{"experts_per_token": 4, "moe_layers": [1, 2, 3, 4, 5, 6, 7, 8, 9, 10, 11, 12], "rope_base": 10000.0, "attn_scale": 0.0884, "parallel_block": true, "init_std_o": 0.0, "lr_mult_o": 3.0, "warmup_steps": 50, "decay_fraction": 0.674, "decay_shape": "linear", "dataset": "wikipedia_en"}
Below are experts of layer 5 (counted from 0) of a mixture-of-experts language model. Rows are named router (the router's row for the expert), up (a neuron's input weights, with its number), down (a neuron's output weights, with its number) and show model dimensions 0-255. Each number is 500 + 40 x the weight over its row's rms, rounded and kept within 0 to 999. Numbers have three digits each.
After each expert's rows: a language model's description of what the expert responds to. This comes from a sample of Wikipedia text that the model never trained on.

# expert 39
router:486550518461539487525552552452463485528466534528532469459509520462462459457491525445537548449548455549550525460538460522548537556544491537487453498538459455522459550451546486535450496458512533453455528471539548443460472548448455468572512452449506459461454511470530453473527534468460538531554542449557456453559554566541527540514450454482466470445467451529522530448541500532556548546442442535499473517543459449489542545476461469559457460556457549507533547495447558497557458492496441451530441526443439469455549461464544549475547480482535437554554555483524492556463546472554462463446471463540536550468480493443456454540533493488505548447448522462551552552505464534478522542453538447554538467548461490544548467539451548517542457544473527518504548449453489543543464542458454
up0:505433534453523503536582499490526521463542490516516438483514506486513446570476487569510488507466528422439497506468468508497463419466439454471561447557498538471508488521454486511438492532511532577550494468566519465469508497481514506477465456599573522498461480504500519515521483496455478466487413490491482487522523524439492455539510504489478550466462496432561440502477560528452467432447461511490503432552451508480436520483480534495498528518486518587480436459529525552498576478490534516481526408459480573447498478526452404516544474524487522531519468501542599497544420517542469553534486467515463508528482476520581545516488522525490466470500444526518487421548490458533502558508588501520553499483506534411423486475437510449492565576567531568485426591494468475465467527507439
down0:506522521480576515523543542503479499517458503528386547472531552486532478453452469511561524519573470462525507506533438454503558461536545536456463505514447465534530456533461476515482517527530520546529541433478476493515466426558371481489526535563586515531539543461428458468516515507510513567440507504515499523497507534488420489529463539524464481479486509544487465531454533540449480562435530542521533512436516534494491505533438556489544525476488429507461455555452498506504534487445491414537528493495467452528421493497517485558533448483472491615536420504520484418495531545547482499426490536388474485447472500493488495600483493518524515510459512501502497519533649502500476542522513489509524510511540524497414536534565506449551482477501546529472537514449523491485472404542482
up1:550447494540497523535520537494558510478568491545504475502494546488493608582461454484483548522538558438545478471497481475522517521522529489511512488444483492531502454560415521472539511568527497520477452482498445539491564520450513542472419420511485487514577482571423530514572556519495504507502498561513535484436526502473495535530471485489587459495518568497530544518549458462378447508478522498493527528440482485488484465568591497500488535482531492465497422479594518520488536470464546524438439511458497566541501401521517477528526530532495446487476500448550546505533535531398467447460515597496445493544513516479525537548533500525447547464467498456479524470552531479538522450444498514520475485553495463523445550497569469464562582455584485458546453493481574517528494504518511
down1:525518503565473471453441471587524466499499508467469507514483503466528554459446486531534481509471487466465501521486499490422457491508464545479519511523555487442493377568499539524478486558532444568487448416503408529526585529457481506503549518492535495520513502612473481467532480489447547533533391481524505524520483463590506485481507488460597526571470552535570582532481509550487424495482504471526521485424476466483555475522483505532483574474559516511479442463441484605558551552493452493503495521454478541488454478423490498477475535531502494585441468509494458441473509500484558488416504540485501574501506440523500483502478483524504431517472472478528521616567508528510485500539478508487514514495486479498408493478529523517478527441479558482504570515447531547502586500466549
Latin-like word-final endings in species and genus names, e.g. -a, -ina, -us, -idae, -ensis, in biology lists.

# expert 40
router:473522524437486501438557528471544478512413552471440499504503553480446452432523548458554565496473501504506574515540573534502563431545538505470491439575457490521475533514542520544480428455521453448462482457538524481588461519484462506505472445499459412487463518439525476500511516487506514548534518466507489461526574550484548465509489526437572477568488462546474579445514438497467529527519484535537454417460429526472555513487440445544438464585475480580463562490477536522500494527571445468538457483458498584530504459463531539553512463448510484471481531489546507474433495485515534441467474442535504569549484464507478449518448558485483568533514468523546534533531502472491508552441549488476551514480471549548569502532471551548522497518498568478545514442494476521554426482455490
up0:499422521511429550549540476474491523453537542516462536430492553442576450452458493551445570467503437529629487475483492471502502523489547444502433528395458496527517471572495499434490485530594520475454517482416450439485488484415565496480505476467547486502526472514555572513471522508488496502483541507558451528521470471532514505485479534418528513516482487547521503494429531515485480543529515501513461482536410493533468511592496473547497558577513523498501487497445451436468481532489496469563466428576526527544500472473575537489474472552497465472538472503515471547461492566526453496520500424479516430464446442502520448542515531482456527484468562491485436586480482555530512494502529561509482502436495549505561460467478577499488487534494470443518489492585546513466517461520419
down0:514570430459557510546493483577527485573440514547512452512450485463454483544519472493544467486467604495428507481521559488550472476495449543503459503562469507578512510452508538553527518507419521523527463439570503506497495485486510440453534509473467543475528513497447488554499502502510488508497463463477478600444509490504506516491476459549542484499485511449456491473465360523477521550459531457409551453464520516411536544487506533500453450463454498525448420539521547578477503457555520421495529506532442479492432519513481547466459511479469540603503431524480572485535446515448535581426489540463493466464528567495426506494494465536535508478474452534473451461492516466514446507432512510515548443591493508503451573509523462482518489530522545492476462521459494481484498404481510
up1:514554465564500525503463507476494495468501551507487571502518497516581446523543539479532502518511510404462458582432515495492454554532471448471480434491481489518576417507430531553545415530478533541478471577551510477507495467493524501474482537503467448475504518520469473482511454474563434536506477501469488546540514521546520516522500519449586475503529502500496511518492483554519581467523462526512508467538446586483486380550503544564479481465464564478441594551453497481466569451502527536516422565446544511502501587494483502512504511491509474487484476534504500400444474476561495447466513507439476500469506525471564530457534593480442500515477539498505504526588483407504544531526534590452503462510504475489444477449536451529504482558510548582564564488472471518452441462509462
down1:520423468488509524582486505535523507505543518477475464436502458530562514456499455437443501423524525494542529380546480490477455470501489482514525508514495488546389527535559478491492465475517480513471470459476459495530482524527491437479511464465509492474570495473536540439442502475552574441517490468462567497465465498495565440496483520529521521473535556549479548452504562505490474510535495576480470556485586368487542469507498558526485497485487464527468516491509489520560582512466516496468505539591526476428569548475453452546566430446510436454517545525500523512519500531488426462603457462537488474509486486493523543590443519528528492514488552490500477478538446535518478451545590441510465515481488537493490466400520506543562563499505514448485553444468506550555497536437544
Years, month names and day numbers in dates, such as "Founded in 1992", "on July 2", plus country and institution names.

# expert 22
router:545516432480456502563541561486522478525480542467500446461578579471475474447443499471563525503448453515505539482581485496454533452546556495567536515552528442449478475539515488540452488446445524482499452506453555423466468514473479476482485490446466549438439508511439477454502514479490490475518468462522442448535529451509471544506449452557485551453489424378487542457539416490566542526489443522457419538496472504459529534487482474515496498512457492504578472520466524538517536495501483519516446500508520493479504442547548520577526479530534488457496525467580484521522496521540454553550580461468544519507432473426494454508540411444569520468493508515545550570462506452507445470524583487515504414540499465459534557522468575551516491538458492565505546516457539474556483549510500
up0:527460532555450480503445465462521507505535576522543521533562483453467581465469498517484423447534500437530471578468404481428533520483400462477512518458495499505511456512509486536460509540471521502480483435541528462611482457499548466461504545455485530502501498531502508487498510549485429544492461505462490480493476491525480506535531564421487423517501502482478564489488483504552505449483513531427519482539432451412474535498507543432498563505527494488491464473491529470503466563523437360453461531431452486568487510503504480461412532455529490445548511542492526498448487502512499488542503494538467565465497511482542520480535543555606422458448524450503472617550432488453501491474465537532564575480529477526467563537445504477527500479591489497460478500491489541497529533460552
down0:520509454528495442468583525497447482494562544530525477519562511574522496499522517495495470517496538503575484413518584474414525488518491498601473498521493493578502517472492548505488546526520518534515479519456527513493454563510482492509468522446413471546523492502490547545445535484522487495402505542401550472493530476492582486494446538503515505476469414546531474528500491482423497523497535511528456512453528492515564425480503515484494469487492498439504494512575450538494470430526480514526505512512520542510413492430426545497528491567453516480518443451476480392519463514513501478475478434600507562489420609513572494477470496540489508493505490451457458580523478551505487517423508519395481485519487519481497448517530474480497397486536522506542557468464528494435569531404488
up1:508519513419481551489488518450518459489524523530563442541468519566486552457463544528479535554500513443468464492566425453582443524473548406495438512501464470527483451543473542485449502490444501520470524513468452505557465539482525468524513465500461490520471561481558468491537485377502479534457470480481525508465452470496489506479576531470494576459427532453508489441453494488404471522549543548514473551496566523524516513558577564459527478452514492476572427505487501527499457563476485435529514446451500502491572493523491472506466502509527505499482524475521560577475525491500533504500541504486489480557521416559444482464494461555483532523490497475404540548532489474484530455502437459575475438577489481476516531548548450438518468372471490406519454483463457488531478433484466
down1:506457514565458512522534523481506518547539535431550504509546490440500528534490501418490521508524524437508488538488492540465546444492483496536462491538530496451535567483443516513477498503477497596473522416484510442541458465479516512447469451493538495521483497482487507459524475449506455477554447482528467533511441497524500544461454454487518505544482508462505517473537513484565537501451409488532435431586573550513499489535415537474511523511424498573477453491439501520576581434440546561478493454512512464507504485498472538502501501519621474427472464473604516486483481486461529498454491517439526531468421539454615527467488511437440466522466467553477437472487548419499418487541562513527509530559497517464499519454566556503476422597524579530503458488504449494482515459508513
Word-internal letter pieces inside non-English names and transliterations, such as Yoko-hama, Keid, Trinamool, Mardin, Gmajna.

# expert 43
router:449498444477438572444531429431491524525465478430523467525524471513459516452467488457503561484508437501509565560437491525576517476565546522491557536491508491549434481464521477513484483436526476448462473524457520494448502521488469532486467482444462477483492504472513418569423589468503487510430549536549493469550530529452574532451498458502456495462462497536458513423566491465472461491497501465526464543538510438534515522468441466511457441502523465553494491499549584456507475516537456502466481433505487487432510445468558558515556459416467524462496580480488483530535459465520500496498512518525522562508519435446458477462503511475481505512528461480454506506458490587443461547491447465435589471418425580550547521559418511502515479497446549534445480435433499516530506444506493
up9:534505562524518517477514425444629508546519489483502514549476492575514516550447460554432512512402491500470531515487595449549462547474490526474543481459511463431466510504451511509436476524492498532463509515547468480489410485540550468552491527494542505462518487456469530452510463459554515510497487480540467567541465416465481530477559428513473526487562486545515518521525531513468467409530421482551485503573537453505578466511510503429500533503548555554481470492486502559444575451481527579478423443483465437507522493518534446427488491482513460537498496478496536547462475472530543527488502464503490467514490430425534512478534530515470440599500502491481501435427487581457506500517437471461504449464482489548429511511511546532470555560502544608575458480490481513530529485512525
down9:483500459526457528492495569479483496457495482497477580437455419481523472507444493477446470503475530497510551563429553474488521511513497499592433517510490511482578448516466528510484524504429477517597532499456462501497546470493479463536422508501487470569572561541504423500533466536485538589445480494610506490565491483549506506483429450446530446455512474527427503570511509516470536539474509503435529545527532564481459600510466533470504508559520469483439456526450405504456495543476566414505524522377490553439541510524437522536532508532492485468484460442561532482421465577507521468504494513566502532519499534431471478494558539500498517508481500541520541448501500560437476440566495508528486481440462538542523517538538533505482469494485524465475554503478471534496517522481587
up10:642535515465514502489394504558497491486507499493486423539509541530534488546415489514601546444441508515477508519588457532545523500483514535543546477478516507575588454403530462479514466488530502470488517492519503590457456491507524478456617439472514515460575527466586492459490512524540501509497566480542529514474517494503556489556507511490483464473496540467481466511509446506491451417459549505452533461468497430427477552504505467519444451544440432529519490404512456498450465536459511539569602529548525502488487510507532504446486533521484501549511480500484531482514399547537466470530495526544526480481517417462520477453535528501467509467503469510565530481519491562488471548468465473519421460472427501459524512496556522545474488456525501457554528510476524411545478478502508
down10:483474524542463528495415479527464546451485493531497510507472492431520438493544541471470453513498520526396539562467544499445429565498515465510494553443476549525544556576441494521500535540444436494522494592463429495492537485527542496479462490461489522534498606487510489521547484527481463535511441511408510486457548522548592535510496495594527517545462485481495460513535469497513532518531547499488557534449494532464507486573505474534495603500541537464474567497464506458519470496552490561443549476440478544429482483491530520462493449467426508501486526515439489519447537459469570555545525498495474497548438470556523488482468452442463476505545509509521570527463534495512528417575558520438543492566520534573584518514558449505479472561514457511460594526479456512486512434456492
The articles the, a, an, The and possessives its/their/his before a noun phrase, e.g. the year, a general.

# expert 44
router:491555498456542496540556542462463489519456538524530467470512522470461448449499523453547548452554447548554522454542449532554548555538489544492446480535469453524453555466543476526464505441504539448459521473518556455451469561448453468558503446452487466460451514474529448487531548464460539527552551458545455454554546557541532540533457460491475470435449451534515517451530513537549543551452442543495460519529450444491545535473458462556462446546456558486541546500453550498560450508482445444513449531449445479448546451456547550482547477477532446536540538472532488545463539473554468458456466448552546552484477495445450454542550498483506536433457521469553549551509464536489522535462546448541542477549454485547549467545451547520542462538479537513492541443461487549539469534455448
up10:461462503531477550506476586542528449547469527430569524503480479526493430485534456583474460511498462556441473442469501439512473506490478445511482477468538518464536456485475477483523490520515491478515547495511538506502467463450539500463530487493507469570557441493451491534546461604529585574478516478538467483470559444506465510465537512509525491478560538517448463495515522453445430459545589500451492493577529445535506510480473504458548484477496425516454473562447499470460557485506464456489543485462452510570578536543449522476504483465507507532505465457456505531422494537493486530581546622523498494526496522518480530502511542516522533498538534516510433382462507461425523489485469485537468513489436482478571551526479472419527454519528591551521534572562494612462551551525516
down10:536521472545478460474544477546543531526467510448448646516506439510489448484522540470515516527550528445534488456499451542479532465525492438425449502488525482497521525468478552465563601487454583485429548473482489507486511557551457486477481546483583504506563422530441497507539551501506458444478525544474539521469468536494537476481455562458475511444522420457519463493470526513478512504518526541471498523558454420501504494443521549548554508523525594428496500532492535454573463498466483500480512410540437442523506475478603502474479465448520478508471528551516462498478498499470492517593464413464526467511476472456524539498515545513531520493472526580425411463579477504567485544496475420510540486490506548535504615491501497513436509533519538555498485505454479490483498470443494
up11:555472483481508497432497459457472454527558507474480481519530459455539443507411467523537490481568482479422507501501504495465544529538460462493483442464530609493591481572440583472542503520513517512500499596487434506505488420507478538501468515511522425471490505477494495503452463558517541550499525524498541504453516482467539503527413513502522517495481553486465521514445551497510499525527569523566499480477593571538445515566516471495529491538557493476446489508465488521479533466532535579572592465488569496494464521515462494514542510470510554504523511565472482399526498441484573527479496478428535469508584547548549494446425520528518445483610521498459513513584548559515540478497471471526533557525564512454436403486548508538512483525523457450487532468468480481467415512519470
down11:458477554480425512505513517471440523426512475530496433460462492500523487472420489465423488480486472470524476433440509518501487549563482498449506462453498487446538449499523466539464539507519504511566549474513487482495436534496496477488434542460500506499444501513549509501579471488516439534485465516550474520524454540513462583505478469440556517464516462531462473484553438547437574482527510540482518465499488471539454480482532456553574465481487427578455468454479538477518475467464482504444416525511417478479521482466426462440586592445470445512590592462499519512470571504580502512529506545592471549473565519442442491513463491517460473461513574479487480434505463437432475472499533514497527524532472472546573545430548562486515530507511546454518543537509543459528501558459553
First pieces of words whose endings follow, like inter-, trans-, social, economic, binding, Mor-, often in compounds or scientific names.

# expert 29
router:554529487419476507534547520495465540512551529545563464477488460491535506474470518444541551424534454505532497431537463491525532446487535531562488527525492496496488547448575495548495547474539553449499501482474576485489501457442467517551543448456478516535479433497439559500482550521491469517524534474505486516495509505503498485548454482569426484479505462434516496502527466521540491575501436535551487518486458451488495495447432511558475497578448581443550504540458461541560527412472515532493498523444451448443528486451556480418519549468501448525480520550477511545468565542483471478500514418476575493560551576511523491533520470499518450490502531500562591543566497487524523523441522461496566542544446537533558471484469540600510551492451443569486576469454495548547482423444467
up2:509409474447474564519494534502533515497554488503514512463449427504480587486500518478507506473436510591429484503561527508505533526471465483546548512502515489523460484442472528543559506511545571519535464548432507469468454529546621504468544528544514454576491524462447560490483508458642504468531513489547552477518469471495540481516426504515530465538572470527475413523534498537383530571557513472533488499490489556475467480502543480518546480445550508483480533421529445422533553501463473519491570553543446411436424488491502508504475554532551487556477467536448488485487489474500504523512523510449487477460507530479524554504451482507505483432505568414476502511527575441532514481525497562469449526553529449475484440550472478481535466503541542499545450443518492458434485497498507
down2:489450563475507525488567535465524527518467499462548448469474460520478533584521470468490509476452487570424497500552429483495460534487488532548485510439499471486414467449497498554501501526504539456544585494465505546532486398520476424529441438491501457539513482516501415444486460527456505510521529484497504507461427454546516508518474503451547475491489432564429489503517538545515552584532444465470529516442474448489488474584534507543519492460469454502510513413492410500498530489537450494462479545562487366485466483480490506524475529490505582523514510436464578509496485499585462485539573573540492453520531489540495438563461514475526468581509548498413547590495519519498522432519495510504454554444510461489485541537539476502579487511496528526447484411522499443532467496517489
up3:501472561568479492491481452487478613394496416521492513500486456490520422526563454428541521506438514393410421514500492469560516468436454500544517532492517464523503461541523510454460487453500457511437562495431485558460508509491463448483545520549531537510505476483544510519533604475531549541490530489499600490496478486528483546497575465471504559490463522497454433493512520436535431441528532530423504471525560472463559512447451481458532465494494527530448496548541526506460525440488538560482512510531427473503511429461539475513458404454466508445519569558525464438511534506476556542494516502568484467510555411503511461518444552474456436489462474550504416466568529501519501539469452524485475504495552542472560511487498481473497505540502489499484485484454518478510491550522451
down3:608483488518467531489559467493454472473465494496490484457526485567536454530484444501544506516460489511540586409560501462460511520423438545520423557528527410442489451457482518485555548438533424433516556493453552517491520548566513445537530559470503529469505454505466491489456509475425496563491531476512519515432499473554464577477482429518508493423486488437471495485504489503579506490537453593471482523542509484526456493469498540448457487498461522471452475524502491490524461497446502521474465539488488450591501501508457541505503414493505514515459512523491488502509512553593505581529471524535514491494489509445500491457495518512543494449467523549507533585549540453534538465424452539525568389529532438446499572534447472544516457520432486549535537453430488528556498519503444
Opening pieces of words and names such as Ar, Al, Ch, Sh, Mar, El, as in armadillo, arteries, Arvinger.

# expert 23
router:486546512461535485542553540458462482521461547526533472459506519463452449450492521445542549448544452544550515460547458534545547554544493542507440482531464455532456550456545472531451501443496544446455526470537549453460464559453454461564511448457476458465453514481531451474527541455458539533555544455544455459546554553542532538520443451494466466447454454534520519449537521534550546547452441547489473519535456450487546541467453470549456452546455553492534552510451547485548453514494446464523451543448453475444547456456545551487549475464532449548549548459524496550455537465555461458452467459540538551488484495443454448535541514476507541447460532459545554550511458537486519531456543451542542470551460486545551471536451545514534451546465541508501548455469497553546458534453454
up0:492455464525536499500487404484461491605506417457442476481486450409545548586531508548559554519481544446460460516521552473442472485478484487447531471424530524480473401544526479486449475520498494492514474485467563450517528570494511419526476502439535550496547539478439494491513525547518517482424507534495547566471427500453464530496524535539582567461589515527539521528451518447556487498504474463512495427535527474499525486481517496479482517466528510477574509533490539458545507490483550522518485495454489536493496517576573489540513594551515510476474533537465602486528507505526481548494533542472440473472498407501537589469429467555503466503464500479492435467483492529490452476517509520404527511471559535418446499438568439455523549479540567512510524523514523502492527450499457
down0:547501520534527459567499533528386539488510528481489470478461485404544559480549549519496506514479466439540514453533425498485460551467423482510475491484500478546500448508450441475435540540559475454504617453490530561461480493436474542443490429452455533473440512476496462511480507426549527464539466535437520461399505467551473482527485498440495443453523538494532455478502511539488551561453538499466450414488519504515482517437529483497506510522468524506448381581540524490481569479477491520473546486502520429567518494473506485476482463507465468550506556501465531467473471530555555521412471462481492535500417471498470518472453484501525481480455495391537463556501518469527472462461401490465499563450479469492505561466525511421580515517506456490435493527526565492503527522494523
up1:558478479496506439455504489504466507582513458436591521449551437494514467528540454487468439481525533448462468515489520500504534561518524526466530492516428481478447530481422471590482466471501481531487513459490504515554480499515594517503552528495484504513514463550473540501511480440531487555489553462488568556438528415489599483481541515491569532454502489511420506493515515565436422495464480462588547518527510485480481535493515492450548492524505509546408441511513493448493533495493512506578487549495559516539503597504464520500435518570524451435544474499500506516477386519497464526499505469500480470548474422494542545488545556532482549464508499490551460543474507502463478468538483571568547564564465490486546492494531540601459512428552556497619455478472463521476498513453521
down1:537513476435495507449557583503506484442483500573501573546492506530496559516414550450560493447472467443557523417560489489407504543491458482489507469515445474465453496523538532611489478523512513467458467515452532481501444556520395533518480478467485542541516534486445518548499543472475547505511477546551413522549535546483533506498469499504519486527513452476530496507462436438424503560518467467574514461508475507540595483496531581556511545546478519470542536431558567458500512490568556562497510578575472513455501494453550535460471503427504434484463473432514559543510491489515477587545543517486460493500457422458502490495518483500439564445495504478532497508452385470541483491459483424475561481490541464563525520508453507496473465480492469498529500533530495494542501506490470
LaTeX backslashes in math, Devanagari bytes, and capitalized place or name starts, e.g. \mathrm, New York, West Philadelphia, Buckley.

# expert 38
router:403469517469482461440507540467432473478485575471540534513574497494453458479516473493537545459549447554528499512549486499537513479491495516519425469565519446523451525557543512427433518486532461435457496471536502485449440557453442537512517433479585503523454464472546470522437528527497504492534554517563566547518561546564560532435443548467467524471454534544492529507441579515556478550483454505488474524432486473449464508538449530535545469530444587487557507542439538482538489536515526471481463583465528431528545449484471525520529505500453534554533489504504474534513415492536495499449460490489504547482464416479454442482516423540516522505478553458450512559491493546520433536517475438502531434513492513504565468562464533430495500508488509459406486513558491502548436480490450
up1:451492521460545498416485575479506548560530408502451604512538426452442465489478491523428490505502507428436532557462503460528500510505429528483537426503471583418418477544598498461590544518508505495500533481515536524464572522462499558482564564540524458462556492502536501493506494459393556467478480523585525530474532550506502585447584580524564520545535528514536496536552554525482481469455485522545463488480438554437467479512472524477494523500516455478443526592451500471457485513533521539527551432551478536504498510493526469556538518553468517527531550459507536541491480490521568469542408476510505451529473558489557503542517483487504544432585520542513520507496513489436528540498555546534500539496564500508449458462482525503496474510482470487486510466492500493512507466494526
down1:404493523571473482493450561430453525521495445491432515563521517533425555528514466496465559471529488550508502562505434468478525537446545494481458464614544544486493538568544553417530514475529471517515521525550487564478519481507466544530414488472521512497495472505504511504513469496457497505461512568547467499528540500506474430519520510520543564438553504468502528554491531555527486556431474496525465461435530501465494473493475513511525568541525510490527506565440468503513489468476540492487500479491462505489462517529519590479476540471529539575467490467517431579492548417533428533564497502427605520504483552428573433477457492469468517555502459499388507551476518550571535499463527507562498528489527459517540484513449551578522591492482514499468496579433520514443456493522526
up2:508439450432517541465496582532443529483508489591427559478491488470452513508488552606524500503532523463449577491445501462500565518528520474535547499465484572547440389481487575478529523471514561498477579519459407470553453447521502568486525485530559561473601528517519519440436509547502511534514539472572511555426546468517524445502539489432504417480551498501458561498495482475455471518550551436587506488497489561533462500522525455522488522581482470491499477494514481526527454398522547479537467495467486508520489496517580463496515535480463486496492525428505550464500489497507492440483493497458534519504476449502473532488443506478466523538441473503527518466556454539531459494461533476419519575371527588524503540481534519546501453516498512519493524533516486545465503487489516
down2:532506537521487495550507470492614451525487565444480545488511527473568457530452485453533502536518503514483520469511505511376493449556556444509468429414493499518472397508540467557556545531502524484514522465487430479523548502499501502568480484469480522542548549439545545524457504503513440519528387485552449510510518427432499441550549479532538401472539511515527566436545476503515517522457500568517439478508481529519457537480503577547440452480536517496466432524494540436478526403524462481562498497513527553552522526550470462561445484483489532444465472467524537506491521478489481490484436451439475506514460482473521491479489503477497516516520452459523498573516527529531514541440468582517523518547471533444470525539411463478527471499566519471538491518516542491430538511469622
Hyphens starting lines of infobox and bullet lists, such as "- Founded:", plus pipes and en dashes in tables and compound words.

# expert 17
router:493559505461537491540550543457468491523456546525527466457501518465453450453495521452536549454549449551551515468542447539550550553542491547498451478540460460534462547451542472530448506451496546448459528477537544451462457551448460470558505453452490467455459524471528453483523533458466537534549541454548458455552551556543532541529449449488475460449456455540522527447539519541548539547450450540495463520528459452490545537468462467550452461551458552487541550499455553494549452509488446448522452553448437479447546461453540550483544462464537450543548550468527487550458547470559458458453456455547542549491478484446453451530542500481503545443455534467540554552520463543495520531462547446542538469547456486541547466541450550516542462547468532503495545445465495548544466532441446
up0:507462468494485513409482413498504508502490469432541498474505589427425495628477562509408525537480503422449518540478509522447465461427488470427494537443522528492525542498504519503502497516558541544455513517550400474514563494453513546546509439481494477531505487597535529411485495474428487462533499546477532433450493485419520456539521466582432439492487516486506486541519511455462455471443432561508490473498521453445483542438564468501449500461596465525470497557559511503469483483504529511561527430419515588508533501545504469443484507477491514470529478435481489532528550532473550489580494533520485457543521500519473506477484560500558468470534485494537491523431541483493499510567531468489499586529523518437455450475572516495476505508503441476534510533540507505463513454506505
down0:390457487517576468539547500437478481496450484486416532414497524543464493446480539491492584429500532550483482499565500455492530524497427533471518500534514459450494542435496451524492511518569498499446488514475502439486464473542527457475586531507517499490548575473412520518502471502501512506548517480585476507540509504447536512517479494482413459470502490476490500519523498491473496557501485479463517514558551499464464450516514502530397502459460414442505508454490576537510432425479478579490496524515508483499471444462572487519505438572481508504530455460509511507529527518502493520470553441474456490454438573474492522545497525511446544543547480485463428519430527534475547466486495501490502517487452518478463577407531441465398455538470508488545420475450487431569407520565451
up1:486492537510442489534461534492503467553521482560480440534455446452561478527464522567399501483467519560509482497477520559484498481516506402508492546504516486570612524474433473517578485532504464558532534534584482520500516519544528471487482544549500508471468511535520461460525493422502545457503478499475536519486492459518541512408514509439494500541564580469416476539542469502437543526481509434494499506467498525470453557505579450492468507563497439557415528479499491544465424504533480571495523454516549510505580524620497447593512574494457508545530492499544501432525551568474513507500531481511396442520500521573513473514465470437478470494473483521502512460488496481452530554531493464465486506436455427457488451450525527553467482529563522546478469492470442437502543466510480
down1:553526552487501401512540399508506501493496482494454468498565479462457499394534466473547521460589479516480557531474518495529514514549505593530422512459494510528495497549487503558513557509526452453569527434533480494464486566473515491466530517488464498582438484485504473483426447476496461443539516523468483476465522518520402437534484473481475505477529519526539480529407587532516478524470459473482438480474512494504494513537522507484432452559561502569444515465433539520471463571518575438482447455429505467524547603531519527434458494494474465506530466500471476533509529470431401456501491440491437498473454540494529496480430499508515471503449456486428622500542464493501474503470554500495503511508514452438499409513474484416530493524464524483527460501481545462502503439505462
The verbs was, is, were right after a subject, plus Hebrew and Japanese byte fragments and Latin species-name endings like -us.

# expert 41
router:484543498455506548595513538463448526481523536531514463520451571509530465502448464453503529454497450494503501482533520513538499481486486569556502501502575436440466543508463503523455590483494561438592527557510530479445426488475473420518513433498413516482522481564528604485484547464473499519510562433461464509484499422489464534468444469547456480478467449449503529514496494528532465561417460533533470585472507485559484507474456493531500508449442535535546497517453401539523513459480484509570479552477524440484532483444550512525508516520511518526533401467512516523564518540508506491482458448525560407506518539484534469513478434541524518472478535501548549506549474499578523577434469459488428460577407465544541496516464513503554502514467517530423525467477542540488534519487476
up2:543449532466513538594486517488410501524522523513543539512554584468519503465516442524547459478480489402441464511518488424479533513559471461487474505483437536545493487508478504574487466479436542462527509456429500519513501422528535516441512494524489478509640451590468526478517493489435521588482489547487487537555450581491515494482544556469536564503495488509490629513539506568496514441552501496472424483536508531509542442515472445481569457508512465515435509522500458534475492472577480456505501476485507514536446469493512450544494538515468495513516538510494456530545452515456507502586467512471415506494467503554491512493492488450546431528511613535496513494554458548451511441530524510515560481525510516471449580533497491523490483468469563458538507576445561456559533491441475
down2:498510395513502465519478470482473507536427456496500468453583449554427491532485452420546544593518529610469510466459580534521547531457446568496573517447492515490488523486516472535441491518498537549496502490486545485511449550479507557535534596457478532529510508540489499538481502502511549548476600497538559532541516575426444432509485539475542513475486600481523475477599528542611451511501510472547496446536532485489521465501551462599516551492441469459558472435464509488454484497470497455447558496464457521513501490544497465558452484507495425551548457498484466543488486525463497524544445462494496501415470496446501540521502444469567514516450498465467521509544506545501446485465548500525507468522536516492468457588518498571459470471439543482489540516525456528498515528509506
up3:483572553526510452459514523461511509465517536432512504496516505487512551501460566588524470511479516498520565471436459534494485474492438522422502515527535506517562460461419543515473470514489461506525458498546554510493475505450501521481509482497458522539482532635513509505435506569574470491551499483504504519505577491463524441470523451548458446440512437472541501427596562462471584514463496486480398528535463494474430485536463537487466489510499428446514489498473531464447471488467516490518544426472508494496459452412504536514474494524508448392537514493450476538542509503458507506482510544561485491505535512519582494453501474553592468509417440419486506489523496454504497543457501472582506467489554540447421503494508443555478506551521484414510413431460522494447482517469551
down3:479531515521474560556520493413453468511458511436486476479597458504555514467557535529519509525520486465510502496471538482512491495546511532508511580522546497483537447482532455480447522550498562490513511538482523534487430479503551500507463532472480454487535529571542557488478520472497596514498561489515445511471569490502523571474457527524499418546479483559505506499491482581505585492425543496560533492547500425580466429496503529502542456520387541474555416535485509523507512485459513559536547510465470446451458485502489493523490526544434461520562515562488522468511506512458540489485434475533439495483484582448476516524461541553491509472489511535506586433478514501525508574444425454454480426464473503500510504497499462549528436510596426500446517446455574507516588408458543
Single consonant letters and short pieces starting rare or foreign words and names, such as Prof, Germar, Vitesse, trolleybuses.